Weights of a small mixture-of-experts language model, trained from scratch on English Wikipedia: width 512, 48 bilinear neurons an expert.
Below are experts of layer 2 (counted from 0) of a mixture-of-experts language model. Rows are named router (the router's row for the expert), gate (a neuron's input weights, with its number), up (a neuron's input weights, with its number) and show model dimensions 64-127. Each number is 128 + 32 x the weight over its row's rms, rounded and kept within 0 to 255. Numbers have three digits each.
Before each expert's rows: a language model's description of what the expert responds to. This comes from a sample of Wikipedia text that the model never trained on.

# expert 50
Description: Opening parentheses, brackets and quotes after a name or article title, such as Highway 561 (NC 561), plus is, was and coordinate symbols.
router:137120124119100150139089146085135182121163161156151065103166060162150132132105165152135176165154183150120132089122150098144144129077141126094147122179155129140099148102093126189173110115147159
gate0:120136152110156166140104091115109108095104174072132153129141205088129151130120124122150181080109122116123085113127169140120130124150129141101115164170051037142179165156140130189125069183123107
up0:124138176133119083195168096113131146124104161145080125131119123121152133124082126077150174127149141107112121122134048153109121121127159155117108134064100149183092070142090089144112071159147136
gate1:064106110175107132156117180158115103124196138109111131100167115124066132127159148108141144123156106146112106093108138114094106152184179121147127167172178122117083106082113143078147120132106114
up1:155106049093144110144067147144076128131105092064102157068124151134158122156138143136151116175114163122170129125138129191125179106101152118119082149161147100106193194153105176112159102145208145
gate2:137166176172101165077124106124171146105112148104152148092124107166147113073131170149159181105188153150156125092131096166107095171108183149073123181071133066158155148097230127138097128168139089
up2:130142171111169085157046097115126139112106137175095155146157084086085158121111124129144081160077074063143117159117160085128137120094107043143124098124144173126128169180127174139098130169152143
gate3:133122149129148114106124154116146174101093094101184108120086172146156115190123073196132112122160116124087125167130131186154092100180150146112166149125174141113159118116116130142146091124096127
up3:078096110098072145088103127129076131081173134084153105134127131127189141154117161075113110140138111171155154119166108103166106101109100096114162099130104181105131102164126090055059125121088154

# expert 16
Description: Equals signs closing section headings like ==History==, plus nouns for buildings and institutions such as temple, museum, office, room.
router:159142055076127150145106124137152129135131133129122115087145133079128152114101207154097147147153181165114132113130151118134125135084127146123116106214150109089116113121050138209181153112147224
gate0:112182187169134160113132180139133163142093167121107181129132136124133092184064063122108145157103162134130114147153152162120129147134162087160145115160135121134137152174160191106156125133107149
up0:182105092105156097123131151128111132144188124154120130088091193161130147144174197085113088136120196120100080146136143092086140120110084092085159092146136163108136081140137081148171098182180134
gate1:163095140147123106154181103106080133172127097122093164131202139123116114086075142070147092108160146127176112154087156136148148057123139202142079140093134115093162118115131158150169130143174169
up1:137167117107119118176136117120132195162077118117071101128122056102140137122126069164128145122120176123074172146049123143154072151127066107063126151189122179108170115135107137139105125119086119
gate2:131119073143151100126156153138084147085105105088122103139162150124127166064110161145210160135138163183113140185114113172131155092127112118038163099145144115067153099151107141179152125118133113
up2:129110128167109163159089185126158135160088161081169101147193101134117130149124083128112106139133162107132117160148132128118060131159141128158146187159114126167091103090147107153167159122167150
gate3:165158161080156151141155172178054138156127139134074122112099159203092157180081121122090082142147111105168094114058139160053073157193140126160073169101152150150133155134098114115137172101105173
up3:115108072121204115180156148108134096177108122141130109116084066166200184177115101148101170093137155159069160095136088118149138123118105165160122152135086117160048133114128125167126127162100138

# expert 8
Description: Function words such as to, as, by, of, including cast-list "as", plus name pieces in Islamic and medieval royal history, e.g. Muhammad, al-As.
router:128163035135131159115085106099133123133172121172146106036136126113174155179118112166146143184165145142094179080133109082123146169067159146120141121214162085123072137104075138166180161133140190
gate0:096139169129144100123053125131126126099147156107062130148122101083082158079135187150117179137130154081171030117184125126121115112117210110188066094108142143145159154142118063126102117167082156
up0:118153157185113182109094160160097187175132138151151133117121133115141111125191145081153162137125117128151071094113189208100147105189144135149152101115162117100109108135203154145130098160155114
gate1:155142131140160135105149150120143078104171113160152116162089127160151110096127150193068182142129086098164136102076160177144164126138193088119155063170153124113112182140148203148109110123110194
up1:092147123123166166065143166138071095162095177123116153058140111139084104133172108085149122123131193122086131126098102177132168139134150152115137125134136126115106152082142166143118162146085163
gate2:144078157127117071112135205167117106116180119154137162150102091140101147112117179134143138113111122116082089218131132138114093062112090121148094109149128136110193089136085111144168138095135118
up2:097100125200137186084087186103124111099116136113146122144137115087104122112084087123129160078120119113163099105122140107138104069124124183181118137128070104124091099123096152147109155174171111
gate3:129116083129131117029121148112142175125147143125098162135170143095123129120153066115086098156108086140106132122022089112136118096115110082156127175141140118208129162182160168112129138145106094
up3:142080164097134131151176153171116165079104104172139148066155150157119136131095114120101071062167095134174151128131136093111092104122137155087168137061192152123151088073100094138073155148142144

# expert 60
Description: First names and capitalized name pieces of people, places and titles, such as Thomas, David, San Francisco, ITV.
router:119170096125125129103128156125128127087150143152147096122105080095126150116102195200102124125160155174105166095096172169125168146116136083099087063145164106122088134126073106215171152133152162
gate0:109103103146146125136134163113084141084154105102149071130117174168076175105091167154079137199103117184177134149133200134127135090116137131175105173181201213168024134183150187105110120119150122
up0:127132122080133175058154104132154127133142130159139074092130138087159181092104136099188219172101128125116084084164124176112091160137085156085158095161119133151158114148074148145159147086129128
gate1:154158159137141128189160137093134099120135096147087165130118160184059159200118138124145149148122099148109115086083135049099151156135109097137074123173149095085177165194148126134145176109102108
up1:103131123145131123162135077135095111105106127150112128115151157125127156118133128120096106140185164131121107106108125118106169163055106115069122092082156118076164149164111152106184079130195119
gate2:106136102085192123117123157118138103095166104109156151114131080180134112172124127097165114194125110124145110091128135114121167104111138117174151179150148122165125140091127138061165151121109159
up2:126091111148127177124109072113142194151110110209120170123099077079137141161139081135155136141108192133117160091163097105083108163196122134072135084133146123097145123131104188143139125135151033
gate3:109146119142095136131115092132132130179204160070097145088207165097068131095134112208119116147091106178171201077162124149125111108131129132109082114118120105181123173175088132073150100157160066
up3:123101170141109142145145176131148089104101150166076080156136142150145135114071184104146125142145174146123170110061142154117120154108138127138133116130124123149102163163130116112163068078157110

# expert 31
Description: Pronouns, articles and common words in TV and film plot summaries and cast lists; "they stole", "him whatever", "David has".
router:125186125131084121107170110124130147155148134149116121095132078139135138093104139168129192146157130133119131090126157138158159154125098144122054036141157065126055169145136118151132193110154167
gate0:142092170145151146122138169083166150089089117080136147082127122154124160113113163158122155168118125147095141142081108155111169146129174142128161057111168083164142170147070131081127159088158149
up0:072108128164139144129106096107063120081107133131166083132153077182140121118150105153171119193139105122132008152121085102136129107112076173150096128129197128167121142128168143146148122157128147
gate1:073164170181183095140140166140077239049117139102120161111146073112088149123098178158144129078110156074131112068159123168136099167156149113179105072158147135128094123096109097156123147129164096
up1:085136162149070082149147105128114121099092210081116029115121135158082147138116136134148148141141137124097083121102122170148150216150105116188128172188142124124112120128136110207097143113113113
gate2:100160169143092143087169123102133178108173157141149113157153090162179121092140194121071192140137087123094125059138143157109087150175156112099101173062098097149111171128068126151149161090115115
up2:150121064186141149143134073067090133142141096115127089130086116143101120141114126136166151085135058104154141124101083177172131076113121099111119127088053082099098132150056130145121167128205101
gate3:103088103162123166110104031122128081143154163028083136107112055134093150100114126121088166134120100132146100070100094156141141111151145143127106190118112133066192154179183095074105176107106138
up3:200071067131088089153184067177164129160099123139144103147119086158121136089127113159109110107073116087103108132079155021084125100094107137143125131137198120123154161132063151146125142150160133

# expert 18
Description: Naval and military vocabulary in shipwreck lists and army history, such as ship, voyage, crew, Regiment, loss of all hands, wrecked.
router:115146106106156204144083124054108174091151182194161101120147137123135141143094169120130137135182126101091158102161163136149124131066150120096127056185111096121114103072142148212143159145211166
gate0:075140162095206147079039137150122186114113093063115159127168191064151134112111162104104152122131103172124151169103111147127136091146077163105112097104134101128067156157093114142127108058134144
up0:158133161102126158099110160166083147114133174140105140186140120103151067179106154010098124159094167143091130159133114168148123131105146079102078158080084165120153133090106101140126086124083180
gate1:168134095063061143151083113094103106113116135137096121146144171152130076125112106104155136160126119102133141161130198119124143148089147101159136116144114079178093200155178112095133152146176196
up1:132090094116096127075149076127133039148149129092091183178158128114160137116166114098154151151115119094191127118161137109170147111196146116149159156179195134132130172143106136112151114129127096
gate2:143087090189165105082169124159198070170133116142109094059092125135140164059162171131083153137050118187136113134139083127153138130143135175156155134117105081059109124134080116144148055076100180
up2:170127109076112155172099114091144137123159106059147127068164110100163076164084132173087152111093115143078087158133136103145112111131049105113061139147134153061207149078131151125115119153150152
gate3:154111136096144136118134178121140130086128086138094157150096120136106127119141149079150167141122100130110104189131096126130131091147115144151162109073129110158211099153080096145163126135147135
up3:107096119097167099154182163137098110119118169162103140132076126127076111120122101090096148146132130137160075115104102114103136160171087181159133194110190125080081109127106115170074183141095103

# expert 20
Description: Pipe characters opening or separating table rows, especially after headings, plus month names and infobox labels such as Born, Binomial, Clade.
router:128123125076119127079084118125128141119139127145127089109179103115127141125087136112113107190147159148065176095168112095115154143062110139102097153181138083097133124116164143161216140114165111
gate0:103111141154112182047109110136109198112130122137148108157166107107067128140124092068209101174139139125097129110171117139186168139157148093073189102101100105099118174102065128135119128125121107
up0:087072138143157134078185140153110080167162151125085095096194135181094174147115089085178136167131132108159136104199041125109127114192159148177144164122138204165090151162121136170084155156117114
gate1:129115079136107144147158140085132137111100120130134101113153182129188166162191155118089144154098088116102070086109112141159174125140128076118083144193115099158145132150107028084180140108109114
up1:172172116122133094131113128166098160130065136118123122092125124091075159152117099150095122140143143155121110068090178126094131103159125161090133115198138119123123087142109162141114142108065146
gate2:164125135132166127121105063142113145094193167117132148181135075148063141152178081129157119203109156125153107108134110132142157159147208178188140124135150122158157171132088134120146140132142120
up2:142123110137093136170176160089123154140144142190162074144096056135126134137130115101105172099133057133124089108119132172062162138051147114144093136129040056140137170151139141091087102211116085
gate3:127122081155117115058140112137111135117156116130102114089160112114101117109128211124131135108119141127169198141124123162140100161120105150096125073101152136183084084133093058105099151097108234
up3:130136093123155110103085197104117167122149161186076075117133102148168133095050116110108134173105100140130134131099082065133096136122158116104033120108142116088125107124067065115186123050173165

# expert 32
Description: Century digits of years after In or m. (17 in 1749, 18 in 1876) and words like he, his, many, several in biographies.
router:120157077113110170112124121096104135170157170153145121055131084094143117130089110183139152159131136147069155069111107129174138154120104113127128136143137104114089140109104150152160167113158155
gate0:127182155184163174200155106129103112142081134182119157115111136101149150131138149124155118087110127104079120032086122075144144152144121082126134063140179126148152043036148140146114176174141158
up0:128116185136142146093164166128126184132121097102153136147143148130138128094137152112123174150107126131155123147103141166102081128133087141101099127142087100111142086062181107106076101099119089
gate1:120101126130120153135147100150160158169165150173131135097113130098108153151104107126184103125062109142100166118094156034112101113129187115175165141115158133132150118128101093148140120108118103
up1:160131091145163132132102165097161100111097170075124101119172131143123115099134150123122114144155147113108088144089147087121022126117061149121078083069124144146162134155088164176137166103143158
gate2:109121155145087134158081145135106158109171077140130140102109148172118145106062129106133119108139103192089108084111080142126153115141152114121093099102086151106131104074153089127150098143134109
up2:077102158066204121131129100160106103123133049136139104115188106100147144094120133121151093120144157106179139066218121092135195078108143148090125110085097138149099130158105183119149092171164186
gate3:142116106143133073178105111153150091134136121133162144175120152150103117063113100180088133140123121208137149102125101130141177094141121150135113113158122113152107153190112157156126090110126176
up3:171127152154129146115186165181116144172188076145167069082145068185066139127103217119132123110121078155117079110150111093141145113142086130124205118105133157168137070098122124159108076131119187

# expert 24
Description: Pipe characters dividing cells in wiki tables, especially at row ends after numbers, plus semicolons in score lists and units like degrees.
router:153157116112091214132066107114114158134133144113167086072124117122129102133056167135096132153194143189135149135145104120112129142093074114079132110140150108132118145125079123150115131089164150
gate0:151105103135102080124125097138168104113126094156056123097188161101142141115147162193134127092121133077130113135064088151166182181156152173129135162109101101089102129147152084112148127212163094
up0:137153106116109063148161069147107135111140138163126195156129146148154135132097129128141093107123163090176104139142106125104092112150169182094159152133131155116141089096169141151133138175124086
gate1:091133107113144163176130098094123126107143096115146097143152107089146123135081176199105136096075115134131128088103110084094129107081148084136153137106153153140184159134106148149119098135141122
up1:115131096150145072143135144093150120123099132142103127130178183100184092179064128150124134084086113090176102130172189121098114113142061146147090167112096141179080131122091209150091134153088111
gate2:169159117139113126155091146139049110143147142130133151119098149125110122160137116130126096165170136120155096129120163126119149085135115106199161104091185144150113095102105143164114167165058102
up2:134075138101127135175103178127104147130184144142069120162125170119145143127124126071185099144152138146066143125111140139138146109150116185143145086155166129096138075189131094159106152124115112
gate3:146123058053162124113141129115111133180115125132190110118152171109153098075162148121152101148163180135162113172123110078103113078104072122109130121129146035147159130103123076130112127067139080
up3:103097142118125135129128070054137058204130138168137148069110145166106102105114176104174111133109087089103130112189135063109142148129102130112108153111137173096137161173123182121136093156150103

# expert 28
Description: Content nouns, adjectives and suffixes in encyclopedic prose on species, languages and peoples, such as season, Spanish, family, grow-s.
router:167133070097112191135151110120152133101124138162151109070134100133091167088101146155081136206129170143118127106115149143149156110114107109094125118146113106140127131118114142171113154123185191
gate0:153153143162118115098112095130125174136149137077087172153121103065114152069124118095126072160059108129124114107139124103130170102133166124081122130056131130210106094099097166158151109101127144
up0:072175134146142136170090118122138121129130146091141073143092135148150113146151150124208148061133135155087160136191135116135100141162158152096133060136129097078115077117094110124161110118126077
gate1:165096140157092201113115118098107119129130169168125138184136151115135152111087153119072141114150156107096082114092197110128110133129152150147108114157138130107143110069130116145119106122209029
up1:154137084171103152159135094155171094138082175173088094087187083111082115179054155127157152097088098144076078069085160138141150113123090142067133173095124169159153136108112157172139145104138089
gate2:188115130093120138130205138137123114100090142185102106132117096124119093103072134122122104102124119096177108101093120112082140142096138079162142131161121147128074133134205141133125098095131089
up2:167110108128175142197139112124135175113098068147161085147115138144141141114118205123125108152136170108179128132082117110112118145153165104173144163163170186131118122097142130152097119116133149
gate3:112094137119130100134141105172121138123109146076089176196076115151181095120106122059133098101134173139087136084153152080160165094120091138144180100172104143081106128065116163122110111076132099
up3:060118158128153131122126099128112151091164131126130123082124121139102164134131129129106136178140085119103120126108070159155130180039087154149124123075196079064145092139104101110072104130116061

# expert 39
Description: Prepositions in, from, at in biographies of academics and professionals, as in director from 1987, worked at stations, University.
router:123153143104089156164110111106132153179135177159142122065155110121162134189057124167083120136151106134070139067128114122169116125109117130135101163161132093176076158061106194154153185131117188
gate0:126060152124065048161114114056135158181143129108143184151144122138124128099096095130117131079113163058087151096148129157120069141129151123158127132136125178145160162198104166153202146119141095
up0:114148162107160087121077128122202145170177213104100180133146144131158109117118142201186161130117133121158143077096145155148051125194143152186090148128106121125169233119126141097174131119077115
gate1:105166143123125085134164123111137020065137139089154154129153120079156158143158080121152164148137087093135088115099094180178115164135095135111153116177094111126173134149110167091085138075127183
up1:182157140134102099100111112097089177158133106111139122105074151141117158108131080212112113181105129089112153130095120088081134084115079118062105153199153108125131165127129092103072171144139111
gate2:095106094163112171106101142141107082124125123150138132148116104112107150102131106115142146167153111098152139088154066149110096128169122141105055076092147147192163129141129106126099164165135140
up2:164103121118100154127069129121156137100150125161175159108116159126113184165138108178120113129138090122136115162134114116120097095147132099104096148107151100079124183121125125057154153097109047
gate3:140125123096105107136145176087148133139159123126098099113143046059137189096137122168125118178123147142108167196108045097089097138143106143183192142090168151145190182164157084144073143110161100
up3:122123088120114169135087125141111170073115136149167169087112196157129131175190104193162140128089072155172164144131123184089159140093147131134089141127089177093107140104179127121178163147120143

# expert 23
Description: Number pieces in ISBNs, page ranges and tennis scores (7–6^{(8–6)}), and pipes ending or separating numeric table cells.
router:158188116110134184084088138116112167091163155134137107059123129097135133139097169137128154152190125135126100125115149136126138171103089062088118140104135096124114125108114117154139127119170166
gate0:134091196202113099150117169126220185183113071131152092164114128058101164151111139106161151112133135111160150149105150122124156130132137131149144107167164113144130122093142134166044099101147128
up0:127136151142095115098078127152128125092111100113105171105148158075123121111141087096078116156126141123119102127090101097098161119204173092131189102059109160141110104163192083084118079133134166
gate1:130111060035099156081101108104133135167173128099194138082135158111104082135195080105069164092129098146135106132140102121159072155174120103164079124129159123150113151174091085079172109124169097
up1:135124098177104072139062097160215158101133170100163097149117118136116129160135133088148122123173153159101120171192139098185148177204132097130169116153102193096146165126134150177117091125120147
gate2:151093146181073151159149101126132084104091137171129116148075124103148150192120155171116156128144113104111150134104136176111070130151128149114094144136160141137137109150142129119142126092102048
up2:185105150097155131112151098152134070140113111130158142149114090116118139151121097093119160176138122131115130095114192087148097104128176108159119082096097140148140121184092078140068096042143105
gate3:132121104175083112148181150077157128141123060076112109119160121129151113142127117074210099122109188053141138143100127121134132165090085158124109149123136110185140148171103165074168121068117110
up3:149153192123092094132100079153087193109111114141111079202100050130103178068078137134100120109093139091117113128187098181098203156222092100133145100093128133079140099109103102145108047121061123

# expert 10
Description: Syllable pieces of Japanese, Korean and Chinese names and scripts, plus words in song or album titles, such as Tai-ko, Love, Dream.
router:124154147132062133136111116133157177120153105132108068108114016106141117074101132136128136132148164128107147121127129137132122173122125135139079067097136066147077138111145137167124170123167148
gate0:111121088155160131070149138118102195152117122126156104150139120089124213162176115089123097095164131091081139101091180117133109120167133134156145053142135150108173137046078106104131070133145171
up0:179140151112106155128131118164151147160158154164137091125155121106130166134132150148165144097091131136115056126117192045106126165173132144171171129152112082163166127120147139081130116194147159
gate1:119089058114129173100111115113135093129089163121178104104094146120093071153137137100130115135166109143116115111149162143125180139121146129143086119210123138186125186166176117151152082112134066
up1:136138160140171163112126086103111168141155168164153144140137137185159090145144158116112181151097122109155065124153096055118113129175150174131140106119169194071158145146105171135124173136132103
gate2:130119140170100168136142157112130142085172138138112110128158139113179127139094097102090116051144122087127098120115172111123146118075136079138132082159103104170148148095150098123123145094130113
up2:094128138081102095105067101112079114116134159140125127133062082148147112106160151115063135136098159082153208143164116099103131069097104142157166147091119155124113133096134147146162089123144147
gate3:156119180112048104141123096113189111120089062142126105105143088166131100147032122106091141084121132143139072151135144164083116148152174092101079142118113162143087145084141138137128176144159131
up3:164139136116145092146085159054145144118119154073049079183084156117158165112096133089140099128166132079129134116171099198119105103108096143154092099118113098137094083128127170184101134139095070

# expert 15
Description: Word pieces inside French, Spanish, Italian, German and other non-English names and words, such as Dé-co-uverte, Pad-ua, Lor-raine.
router:112136068140185127089114128156086086109179151177129117122139136141146149145148092160122145158143140111113144090111126076101147117126141126111110109154146116140124133119093102125169148099206169
gate0:117134160120145110082106080115139132114152102188118091174124093146166121091107130132112133104134146172159159078141126151146129095158138129127124172112081105146086098082130170138088110113156119
up0:159129156194143080115126187150148089183118133113181190074158123125147146136116115136150102141181131120109167152154056110118161095117082165169193123126107122131099114166116092108075091150137093
gate1:120181106140100147136115150109116124104089070066128104089111116153140097095083119065177083128132141132072115145131117150085148158080126129120146118139151092141104132115093135135183078087116117
up1:124129059115150077158117121096158084125111068132133169135114137148116167169161174153116142132122135082135077171172181161177124127111118173116114145101120114118147144126090075111074151128117082
gate2:120159144141090115089138161109127145179154152172143163098150140148102152108122189113098146150167159197156111100117135124111135110094119112154127122180165130141133163143088165159089085148123139
up2:112113144128138163088162178180087161165083066140102162130211085110114132113086103122184123107123150139153104099175139096133097092120136117109117230130155099081138077098123160145120080109108152
gate3:158123157079113120160127150138115144195116133141140147128079122145143149162146164139155091165127132082151137108187158171156102111187114156194100085122107132116092145151180125158116185129121145
up3:160162147054158135204182135139182096084113133121068093112138141109103153184149095178187143116199131105072166126167139111103122127132113126082099171117201145106147087141202088177110199186150160

# expert 52
Description: Line-initial dashes in infobox-style lists like "- Owner:", and auxiliary verbs such as was, is, were, had, been.
router:129132116069083133150064129156127144123180131158182153111160089143177105172111171110085153152200187184121183136178118117196116185106101080099112060175165118106145168136130147135192178123151144
gate0:135109144143126115111136153167159143140173186134130105133159146176171179165150123118117124142137126144124084099154180143153122107133073199075106144102121132102135136124114155120102187151098080
up0:141154176138124107122141194097126181124171119135139113127112147151130115121110076173111142109184131156104124112139161172180074145087089117150107105105118115133106183079113154114162129088119119
gate1:187155175114120174074110042082142141105166198117129163141156154179111056113135146114123158118132128075119083187164145096151102126115113235108111101144120144123142177109168101194104133080055128
up1:076113146125119176087087067130111095067161082185159118146109145104134101108099099105172100101136117156105109147178091135143158090176136093226091086137088130157090143071087129166127128121156117
gate2:128155056173076163094165090132151124092129172159185136162135175077127116120098084114117165155133126135141053149158205105123108109095143112135077076107129091118119099103116143088136198062151094
up2:213172141236101107121109157145109156207151094170117106145139169173168141135144140111118124074142132103101065129177136136136119161106148115124159122121154140135096148111140109119168161112039130
gate3:110139063126146161095162114138175095163106177072122122116165155153118127150136175089144134194123123115141110151130161110144084115144126093139090147122193137160081112116073085124168152154104070
up3:164097177107162114107113106133092126163166077168115087088188143139176134131077128096154170065139129118150148069133083135123162040075111143110143085134123088105186126117101112126122114137171079

# expert 36
Description: LaTeX symbols and equals signs in formulas, plus abstract or policy nouns and verbs such as risk, theory, process, play a role.
router:127123113120096153101091144100157131145141165171161111130102094130145125154070126164069124208177126153112136084141084089112137118088133108137141137147153098194132167075135163157165236102136116
gate0:143129143111118109141131133125149107120105161094084157120166129092127148123131134128110152157102103171115122138104149174133162168174114141103171046142166148117088140102105065113168141156171111
up0:145121146141119242124120102144121129123161148113105161138140094147174150141109137109095110061116113161126134119115120147139129133119203161162080134197097114128111173081055215048090078098103115
gate1:125176077133110162169140133143171162118072170130089092125100097134174145111142112191156177116102189097093155131105170131122105068162100116135119155123108098132096120171108159128132127155123185
up1:069133189124127074072144118151150068096083211124131099148138149151082136110136127165126185178137172151156092145115138155113089124136142134179161074129103168189136096152116135134100187149147170
gate2:099108112133119132094099114166146112170110058114158094108102125152149181058139147117113174130107105138120146156113157106154174099147138121137155039140075145100156135171155064159102173130113107
up2:161066180180181132075133164177149157157122140127130144167130117136116115117125142113097151182139129145119104038146149181126119130143147061095089066176148112071119146126113091102085129163129182
gate3:156134123095112134141176156139119168093082092101140103117150166144162146121149130132102172142152068083116131118077102143088098175140164067097151136152149101146079136089137135071117162106131131
up3:132081093095139148156113132100124158180171131174113153158149187059119082114116114092227144111121193120147142161177103041135139119108183092099124146169147099152086090111118120157121149087104108

# expert 22
Description: Pieces of American place and person names after commas or "of", such as New, North, Tennessee, Historic, Lancaster Jun-ction.
router:123159100129096130160112176136111152160144158151128112155146110141130110146070166113112149186150185168130115147136134120150164130095103100096108108118150098152087127079095130152200135069149129
gate0:097157133162197117176118132171161099174129092112157110169104151122168155130142115143136168171099150134163057091113162101081092122115133101097175080108086122118162109122123164133097172205155100
up0:140193144102145143093108101096134121115167126118160101180139121101114160070168138099135129096170121097124115092070144151110131165193094074199127105102090109198181097131129093137141141126144099
gate1:143150126165185115164149128120130125097146127084155076182101102146131048149148170110090135139096123124177133089118182118208176140081130155104105118132104117126136112118154174132098138121116077
up1:127109129092129129065163124130151126070161234101161117098172094200114157124165198144144127080124119152157100158132141121107148137168151115140153104077102153142106142190159136162118152144151176
gate2:173104128114115148168114138191156137129176175137131117155126109105139121088128218088103147135092054048163152114122137101114117136109120088128139121100073102135126123159164072122119191138185149
up2:169147139140121078116154141103153100143144139120065125198192141170102107150123140154166098041149173187103131128118120143152086128156122082129161096153156131119175126089143055187111096147126096
gate3:146155140143100143101086146179167147170100119120154160144115147129129125160126045107116108166178119094066206114160104160134113163085130116141057155093119137052189100061126072114131136177075088
up3:113147109112177122147160115193086093159089146136103145119141105135079155083137118131117123203117153132098109142055146147095100106135190105179132123153159120152110134143161135161161093120175146

# expert 43
Description: Word pieces inside music, film and arts words, such as opera-tic, cell-o, drums, plus award terms like Actor and Nominated.
router:130157104112089128116106108097108129145132151186110109063135062047090141137102136170087112178160135136125152065127126111112141156124055119114111126136158126125098140114130165151131179128168177
gate0:117154107120170130159155100132133171132089135144172135159148135207111107167121088143082120149144166078110147074169136161156106135108083145104109129146113146170108124124179095075097125158117120
up0:081125124058178122078118151147147068094099161117077129119185130132095062104166139118114124083110130184182100183144083140111095139173107150128121139101119087111117076094101100132181125181158199
gate1:080090102102163152120076117111140126145154066092125056181125174139149131137156110129165104112089128131142129159195136110147186144094105138107170144091115153121100096089164145146160149106140093
up1:107151141120097165189156191144106085046146188080159083063159093136097133118171120092110114171159145164143125107105143084119114183178094117179157083099162144120137089144111166152110133097108217
gate2:149132112148088184157077134142172113167181148186141097130119099183160127118126101126147178097138110183067040104092081126134130128100127076127087138146085130080150104127152134064162162170138097
up2:096129112119117124157133127102163163117129146082131099109164107142121115141154149132052070082084112123134194121141129138142150125090107106117108099105136136160051099163149158162159113148075142
gate3:089093054131111127100142187124192134135121179165072111154041102154189122073131125161175123176187150103089115185129133142089118106132181148178090132118150078152119109135112128152086160100111102
up3:112154097039153120107154122165128075104112173175159160096119193111103113147160085142132165156154119122149148189106150168118079121120156103146148138092093099160148089134144146148155138128077204

# expert 1
Description: Prepositions like in, on, during, after that follow a complete noun phrase or name, plus closing parentheses; "Twenty in September", "Stapleton on".
router:102151090068086146137113172115173166130157131188099112117102107154138169149081118159099120139152128138085173120165134142135133137122106150126148123148136108137097164098108149151155147106186139
gate0:130124090131145115138117106152125075156148153191096144103117103124115151106057112129133115120089094129109116092174097158190133124101205107123104135185093133112185145147120131106076111100117196
up0:156142089110132094140158147117086135143154117132163108153138058097082173126193157140066115175170112130151097157139109126089152170127158101129142088081175127127132096145119098098148152104148145
gate1:164102080133121128153070118062139129099131137166117120126143126140094063150171180124144089078173200163148147158164122059132154120082144077134082104088139138162150124117097092136139089142164193
up1:141121165118063150160106092118093171082175082127123146129121136157175175123167114128095099161140078071150152130109112133123152086104125099143141157173120171097183096119110154057141097125083112
gate2:100057130138126117103119098168103117145148093108203121091110060162069180147129150073040088127113123115126160092122136110187178095075122104137083100134099106161154165153184112058159137134147084
up2:143104137100178156146142119107176127162109143115111087068183106123167165150078070134125093174135080135121149100179162146170186151092145107134166155110151060156179208179160143143069152137092104
gate3:080086083110074074165144054142105103139120150086110135157113131106146144112177145129125183102096103069163150095105128149139151152089188157126105135163065106145141103108131119097110136105162117
up3:097112093103116168080150132152165111128085151136141191095191219156140096131169147139180109101162114141146121106115117108164147135107125177139133181155126150088135121140183176134108148082133120

# expert 57
Description: Prepositions like to, for, via, with following verbs or due in explanatory technical prose, as in due to, need to bear, suited for.
router:126109111086103170120148114123150135090182148207140054095121068099130164129107134144101161172155134114135148082150107096115153141131132148105109112172116115145135132125085157131118192082140131
gate0:145137111146163107137129148131192080184160135156158108110160143139110118089138117184151079144172172161145127139149152116153151097193117141104110144079114161143159124131147114134128138134158105
up0:162165192153150066156133145141077135138112184069098130105192099124159113181102121110113073124191182154151057161180083122093088112122044136185100110170135137179122127077073150165174095149150161
gate1:046147097159190103132094129107116088146130120134188167138100159072080140159106114112127141129121171100120143068141153174074202126147175162142160123130130200140103103122105114099102085085085155
up1:111098096157064127131157141164076043130154149137130160101159125085096153075088197102110137133164155165184111147129096185119116104118111148086110137114133111151161183178163163106074151137136155
gate2:127153177187120129115131147119149136049160087158114113156121138156103187095174093118146096133142176116123152069156156138176161100151111146220096136148179120112142091141099145110114058106138105
up2:100072101119074110113173152142097087147133147154111139119122103134170109157138138074192185147120200095107131058129141186099049125130111170115115120133110089190104166129144122133129121082136135
gate3:132140162151146130099147165131117115089133164109158110136078148142162190141188128161069143087098109129096150137140106128154114138139046136124147135114147138058120111171159123099112118167143150
up3:152120126110093153163187075139106118181117093108187114126170131123042142119093168123170098215144143164127139135105136184091137096139145126126129115146119143139133121133092123102100133127103116

# expert 13
Description: Nouns and capital letters in technical, engineering, military and legal text, such as system, ship, Brigade, aircraft, PS, UK.
router:164109119123152175115100151083135182103126175163124089114159075091142133108047169159110121128133148134129144117127106149152159172096147098079104110170125096161122093081153163190123129116196170
gate0:126043126139130100102106195186134098148129158152129211132111114123137162185155157135134134166106104116185109125109105107149138113148148149105083101136118137136108112098116154091152110097186121
up0:133035153139161132147130123165121118088152135196107134174101129106121068051154117146131140169061155098130173137170079161106064079095191134089125110059166121094153092106113137151205071101129113
gate1:141101125132121085038146102135111132136083107112103117092159150150140137129099152115156186110100075154148072103197141141128186141095057157106140153123041148156074119167172090146110168168156159
up1:113099070110099102144160111155093164075113102157167110099170121122135107113125088137157126156152073053132170149180161124125179087113118109135097110099098127048165118156095176136192139158079174
gate2:182142093098166168130141129156126115131080196157139121111142152166192116156076129065154081114168140140114131120160159145133109116134130093086169097181121100164076105202115027164130091085192151
up2:160151153130182105063098138142126146169141121075135121093160164142096106084104128140154136136134101177124122096129159119170142162132061217172133173054120122109159150153132111066189122135099140
gate3:123090145132091123089107111140179141149112161158067193166130146133118130118094201098161190122119116131125075126101198123130121159119121147021055152173100184159187146122086097103121118098174069
up3:160084194158153123133131098128109128157152169168101197096113065120109124148125121182110124106154116137177147144126099098120153157141162067165128135120146135121093110068157151134086157163164168